From a checkpoint of a small mixture-of-experts model trained on Wikipedia.
Training: a variant of SOAP for the experts, 292M tokens, 4459 steps.
Below are experts of layer 3 (counted from 0) of a mixture-of-experts language model. Rows are named router (the router's row for the expert), gate (a neuron's input weights, with its number), up (a neuron's input weights, with its number) and show model dimensions 0-255. Each number is 128 + 24 x the weight over its row's rms, rounded and kept within 0 to 255. Numbers have three digits each.
After each expert's rows: "mostly gets" lists some tokens that are sent to it at least half of the time. This comes from a sample of Wikipedia text that the model never trained on.

# expert 9
router:143122145154129133145172143142152111126152121132130124136102131158117089122158119104144109167132130114135140120168130112128135159116115106087149122135135081154089156109140125140145151110116113112102115128133107136112093111087144119115107145108082146145139117149167153133112151090114186112119116168128098088147140149098125106165173178146123154110144132163115102150115112143130186083147137120172089107107129182088126156181081101148093107156138087129137141116136117118125127167148123143090104115154098148125090133130128088138128113165175109083152159143130124094153089077112134109113112107125169105146102131140150119080122104137175106123107150143143165144104130096104137150133129142191133097130138146115157084143135132143138143161150147124137143151127109173091091148097129
gate2:118167071106152128179111155130126110149135139118118109112141108140157099110181153123114098151131082114154080157095116144109148181135141125108153121119131114176114148113104143103082154134109174128151124182140137155155121114120150165127147129144112127142095092118198128146151104176112073145134114161150150135155146147133109126118110106117125110131163177106116117101102100103140134165131124099137166114120126132156096098140128123125121133094127166104091149148110096128096112122136123115114124089145114094126125139136120167154117153161166140104137134175154103125130131128148099156133141156159068148138106135174100115128142125106151150109166123110143087138106142094115149177146163153128131141158114161182136165126137124112173145097118142101117098104154119117120124161149154
up2:133149120106146128142123153120088065137127124156140096132108135124095132112135128133136135155161141132105098151112131147109159146148126121117162119140114121156098178151103106131106136108112155146130081131120132157133098150132156126131151111137112127181103096154144157112182177157125072137138123167139100160118104103136108081154130151099155136140147120109144142136162114137154110162166138078122127159141118180139127100126105121070151146140121158090109126160154106111144133137110151125162088098106120112118175118127140082139147161080164115119124106156142144153138151128175151138106115100120098138146173139163114086108152117105115144094142115109162113121089110119128150159078120159140112143135113126154101140165165085161124115128122108125081117132108164105127128187129185
mostly gets: " New", "/A", "″E", "ew", " York", "New"

# expert 2
router:119175093106147138175171189155132130116100146088119114118136128169105101139107152124139131143192139112139164136132128090158168146126153109085116143137133129153117160120107120096141111134182158128091085087125136154120096095088141101147145108145114161127104124151137127139123133103127132109149146164121130156124133142121092119147124144145116146141134137145117147161109125148106158129099158143169142093144171114109118145120117093153123110089158108161104148110147152154104171129112106126128122128156117101129173102145088127118107117100121174127138153144156147123121149125169140139131156137140143141108142141132160118105104126154081068094063126090137118144114111140109154182113143155141157128143136165131134112128097104096131189155061144104171157125136132129083122144101143
gate5:109119108087109115100140122138149144139137093068196128120137129154128149097160117149101123118126099134111127106125130161168140125120114099130149126142125118116115155108122099114131117110131145107116179159193132148121108117128138136166139145110080116163150105123126113135139132144173169080134153064107138124123109124157087133180152122126108128134137143123184145146131172134122096113158123134148141081107101161158110098106116152140102075136148118128185124163103112187174161159099118128122120098168109115124132107098098134110144160130113154086171136167110134120124104104129136150077151121126089126130140108127124090116136127132147140131126104130124106124100174117168101091137118100141166114129174080097146113116098123115166096139102136132172130116123147091146124129142146
up5:152134074128162133102123122150090141161122154186118132155117092095114115100103125125108141155121173143110118146153154101084137137115106117088139133120128121157167212138152153144128143152139138102086126102138162149129156117168115136139136163136161123125136118143122121124164157112083088128097084179078082149109120129122136113132162136101126129125141099113081135138108110140114120127163138151117134125120105095144121135140101152132151120088110096103135143119110148102195138134118114121067114133090141141073158099164135084120083082118121144171073147122165134115115138113151130106101137129062114141128162171108114130145168160148153136090129137115137111133115113133103122113152159133144148104109139146118093153132124145127145147140094092141120149122097143132129097121119115
mostly gets: "\n", " |\n", ".\n\n", " that", "\n\n", ")\n"

# expert 7
router:115123084084149138156178110096101068118113142105145142159055153132142128108100145128098065164137130102113161152154148120095151125125122133153137157126063089134147119125134105120109142134156117134104154106127088135139111125118143113132124160091096151140117153135117175072124148087179152119105150110125145132152119119152146093189153138101159096138156142139112116128173122194108125131128108114134103131138136192129133110135104131131096115124128161119091116143156135113176157121138167094109109107095147144137117128128121097130105145151130135075111152135132138084115168151129114138148087157132124117132136132115126152065127160138109138158102124103175098139110122121118149140135084111153133112137172135113105115132125120135153131157108142109117147120119132135115153131089077
gate6:118123116145128095184132079137106133137152079124172146144095167124121121116112082150150115097147106128131133122083126126120114097159108151139091153123104136132138117130130152114149134177099120071183129147138132111137119127109159114094160134137155105110133147120140126143147112159149109169169178103118130098124147167134092100171113139136070130139153093141084136129110133150082172124166111087109142103101137154144132100144157144172132124141113115145121146097128140126134131118103100181109127155132133125092134119155127130155106106076118163120106126157082145136106137109146171076097166115153136145113098159139140115109158152157109174120146158101116136120127166141104135134115116086158144155132072180110138067110159119134120130136150128091108136128145114142108118144127113
up6:132130130116140127131125072138104116123134083135162148130104145146119194072110102132147116101135118099130171104110108142115126121160115136104096176123120135129122137128147124132133130120096135063172147148165132111131105113128203130101128104137137094103111140128133125117162116174162083148142109071135139105137118145126108106143141114150119113142158107144106115129129107133090116160191101107126119113104108151166138129130141088163174179144150097170111151089082137112128155107115129154162110160118151130118125119123126111178125117116120169112110125139103144113105121123162154088140184122164113120128132112155158131138127146155105160124122147127117107104112138159114122108126128105149132155148082151113121060085171128105132122105144100126073124130178110122178127130095132
mostly gets: ".S", " Cor", ".I", "rm", " Africa", ".e"

# expert 5
router:132138183158128161140123154118116107115146143100121098152121135132096113127097164122122089163121159132146197135146084135143114129152149103119130189101136125147116127140094124125156152140153159126138090126171139123170090136113122122168111146115109152124153150143116120141111166111179128118180139170108067134114127170101142117126087126101110095130118137130152145130135096149115152085108125132139105145113167131096127119167117110129114183131194137134148082092132167119165156120162166136119126140155136126166165093166098141157085117153147119124123158125155128114119094144137161161121125144114133167114153124115110134135097097139126117137175109128125146116144082173109184157131156146151146119126172126130101130131156126085125126117144139110151119075143132163137108127127093
gate4:074093110140111118120072095126155119125149135155113111142111155148125108178155126123137152145090133095153139155096126145164030133134161129135126179110145134135102148168110101088125133125110139106113153149137144078133103096130110118140139093159124132139134128115141156077136146148133118140109110160115141155140136146128156104155122133138123137150140144149162155149151118116175131157113138131143150098094151158137115149149117101146126113110142113149128107146132114112093105133141114105119081177156149099146045125163104122147145162104081151159147104163112124136120149129146147131098135132161159131085163147126132146100139116152148173093079125149122191120121129141146134102119177120119086162129152107121168107148130126118141120106103098124114154168148111138170129145103130
up4:103110116137065130097127089123158112142134156138134067148123174152133119188122094135152143130116144150122151118098171100099071139127157114125150144124148135137114178154122089131135128133143111116120155118144106108126092138112117104126129111163152156104126132141150104080126131120133120153120141150118132135142136157117123069126114142125129131127135126159114089129155146127175123137102120113154105129122135134152101114103108080127165126133138146146151110149119153144095102159122130122108114163143117082089056105157117141086143127129102114163174099143069131164099151150122143113097100123141158153122164133126090154108118103143129144133086110143126182147122114103141096091129165104105128165107146087106159136180148116117140166111148101154124187167162139113166145143126101
mostly gets: "-", " \"", "==", " -", "The", " –"

# expert 4
router:092173112108120117126150116145116122128122126140110117138136132095097147221146174140119112103120139143119118123130137135139123149099159101146150151128104119152125125099142153088076124100120114094107124126148118170127130107128122122128146186100111108090145123140167128090058143124120109125127104137118147103131118150095163118111111143134116154109147156148100159119131101171058132133139123165138132100136133161140133088139136108140110176179121087141116101115154159131087146116177145124132129089108124165142150114154097099130107119117173139101130110072149140080129170100161152132089125124135135167119131112104151091138082123138157111126128149083178106112125153132090116132156105133122140134142117148149128111128102112138101154126144149116123088067120073131160147117108130
gate3:097144079157080121126132118139156081102108131107106094111130092164130110136098167121146154165137061152149112130144134108127115131092109096134143146159116105159144104158127128078119129115119133096158128120110124106132117130114111114155166138144107115129143156176125125147118147151163131113117130155174164157133110119104111130132102108123082130132138133170163156118114175149112122133148152094160095109139065177131114121125156125113140097145124107124126125096137135117125103118112110146133099163139143066127135126122122155086104128102127087158093150083172125199093123142160165089122162105118097164170148165145126109126133148133136152117107101147112160129127114108164134148148115141125129124115149146099127119141131153191116136114117114101124158147127085064108168142149132
up3:118119097125119114141102110143100089188120129137133142091098106183147141132128133084113187171125086141179107161108135150150104129113133081153107114154108128135107163146148134136124146100121095033139149116121122127117133113149125135158132154143149113158120112149139119122089145164184149110133095135135166125146115130140138117116112122114105138144143138130156163144106142147119087149116118131145142157152075144188163098131144109122074100146129115092157118088151107139141095113137081130103128143127144103170101148114119134084144142164119131159129152117170121156122147100160151107142193071135130105162135127135128151151147135106110124153107097110105145142139134153149141138160102141114119108121110147134115102103149169150127115101154093100136122134168136118100162159103140
mostly gets: " War", " Location", " Born", " Votes", " Date", " family"

# expert 10
router:106117160146128118120115168149117079116118119097156092160139104140130153151116114135151122170157117079137139147146114096121156158162140131144151137133140142158118139175085107109145136116132197145113088096166137122164135153104134126145098129154132147103125124158133110141077124078145149098119137111088123101123089162107124142153153182115109115138135129175117147107134134173110107123137169123144146094157151101092143127123134160104137132115170145146123146102169159145135164124126142120125090098162117170130146128124129116124122085137138156109171150115122169104130171111186161122092143156113152165122139134129139075153106129137148145100103134116146138148129141126133155135128133108146186132121138142113088112134101096125128151148105162112163122080149136125073082077105096
gate4:091122124129088102115127109114114091098133125089110090102127114085119124140059128171106117104098121137139099112104106107116148140100091111116107187086146139148113130096104145108113124127154099107096112158130112122099160134134121131158126131163132098136125139127129102115110097123171132134145174118139108148130124207115144119125140132116121141162137142147090134142145119118108088142135148122132147123138159113149141083145142113177154132102111127140119122135153117122133113143114142109212136149121081123117125152182155104122145122149120149139144146133160120113098155129147062153131138133144178162108144137100108133140103060089102141125123085157141120137151126103158099118093139159099118142110135133108115125114138104100171130051112131117154180111130109136126099172087119
up4:083144092128138127137140080097129113113130183115094082127161093077119115139113118122146119097129090096145102141089112111142158145127087131133148164093126140116109121082123166128103135119112109148142150158113125129143159129145137130156118139160149109134164128110136129116137115156163104145104160144148156127132123193066126155098147126156107144124136116103104126162155111105126118092151173143109134134089121194134132094153135101129122112141141095143123128129181099120134140183129159121167132120105126139124099151138173132105135155173135148134160162120140175089092116140132106147127134116135122168133123126087169131115102091132134144112118098165126136080127110109175107084072146104148113107086168105113117116134106101117118130118098157118165144138181135139111140157118103
mostly gets: " Angeles", "1", " Jason", " Cyprus", " Oxford", " Northern"

# expert 3
router:114150148118153092137118105073164114152122153120128142120111144139146119128109131147094127131127118109139138108142101129141190138122121103146137150130109096133155153101087107094126110122114111097151144125149131140146119152127145108147162139143111192163133124100115134081165150125131184098161111085140110123159094107103109081121121107131093135173171152156118130136150078160134109085119142095134139118102113174135121102169149137186102120125143150168112126098127145138172113174144109138129151059124128132124112161190112099175109137119114140124123101151114143130150111160135118120175154161136135104089098110108143095141125110158100071134155138120158116135152129093127127145161111151111171153160125171105118099112105133114115122107141175087117124133138117121152127149166104
gate4:120127147121105093095123092126121115171133121101123098138118172138139088165066142126161138187095173109134136139129127132131159107156118122122111165159166142106117161117122108144089128157129106133167150180139142176154111140173123128085119125135089141153164128163108151108108135123117080096130156103146153154171150142135122156112114148132098091201165139182102146171079149109179115173147133150112127138111137098132103127155124106103109107108164105118134151123129140133095094111130122137150164126092173151155143160120145171170120137157110139136133156130093104121137118127113143132105119120108141128136124104097119112149109110135121128119145144124132104128115123142159146125077117101146146103128126149096117129132150147161178103162157127161119068133133147135112135148116085
up4:160126129143091128107138099141167097138136148128156128172127189122137112156091127140150124144143128063156135115127107148155116175097143133148162123152121121093162126117124094141081112167138123130147115115123137116089109137148142119131125141143096135123154125140091121154147158068171123124094148143171142152108150140109097173105162124164146085143169111161139172120096143146112117159134112133157113121095136117106119147156172151141051075089136148151125138115133179084138139142141154120132140146158150112151127101127163125149153097094114083132120135136111110116120149130089131091139141141140132146123115104127137119094117110097105100165120136138155161144132112188101147125083184136150112122133157116110162118109151131098160135155151096160101096145107114146116098145150118
mostly gets: " be", " well", " been", "e", "i", " own"

# expert 8
router:062126131139135094134147138134145123112138059085120124140139136138113150135120122185152142121144134126136150145140123107112132136180147115133134145136163159159141138130114140137113178099149153115121117055124103141158128107114171137133095138139160124114161127154128147131059124094093107135112136153101109099100149152125131092157129137130103113144139180135138170112133162132069142097113166144159133132103186122117096142134126138165090122110138116143108117103151154115091150138135152144127111110144153143131165127104109090160145070171122197129170170135117137137113138108141167083139166134122157127124145143128129098101104125142113122123113142106136119150112146145115098123102157099133178067135122120141135111133160081126113144149088134128148126109175142149087111100122134
gate6:119114156142164122095128111110096136128116134102096115125132120132106153113111110144082123123151107134132125140105144118152142087103108109148088119141098129104203103125105123143134137113092151082108077172132101134128101096174103124156118115113121093138131121184151138122138169063121081102160116110107079124137151155141122139091150165148133169171120108119150120107136142137158108152153096088133107140135097138146086114101135118121093150118118082134141154110104137161137132158171094121142148089118129125108177095123171121135116111129163113087154104121122125144150128177130126130121122096128147092100155152142119146155109138112123147084134127133145117118131137087117133122108148101184136079137155077130139139106142120115104118118157099174091150095131145149160169126102091
up6:132139130130143132108172095131113160096139108112107130112128131113118169106144145165128175101125111090096094094131144131176092128130145084160083114121180138078177099099153159158108120108110094125132077135182124130131108086123137175100138115107124107094133084159139139136090139106153127118118112134107124142156116172145125093143118127163123141145120133135147138085109107126144137113134121173113147139169137128146145141129132139135102151154145095158109129092144127185162171138125126137120132105162109120181146130114114145176103123110137112117100126129128123156122141141126185149129107112147104075128104149131119129165105134107181147126132100157134131099143141122162084118119100103158145129133126065153111126095153140107130110174166094121106100097140096163124128139149078
mostly gets: " in", " for", " from", " at", " on", " to"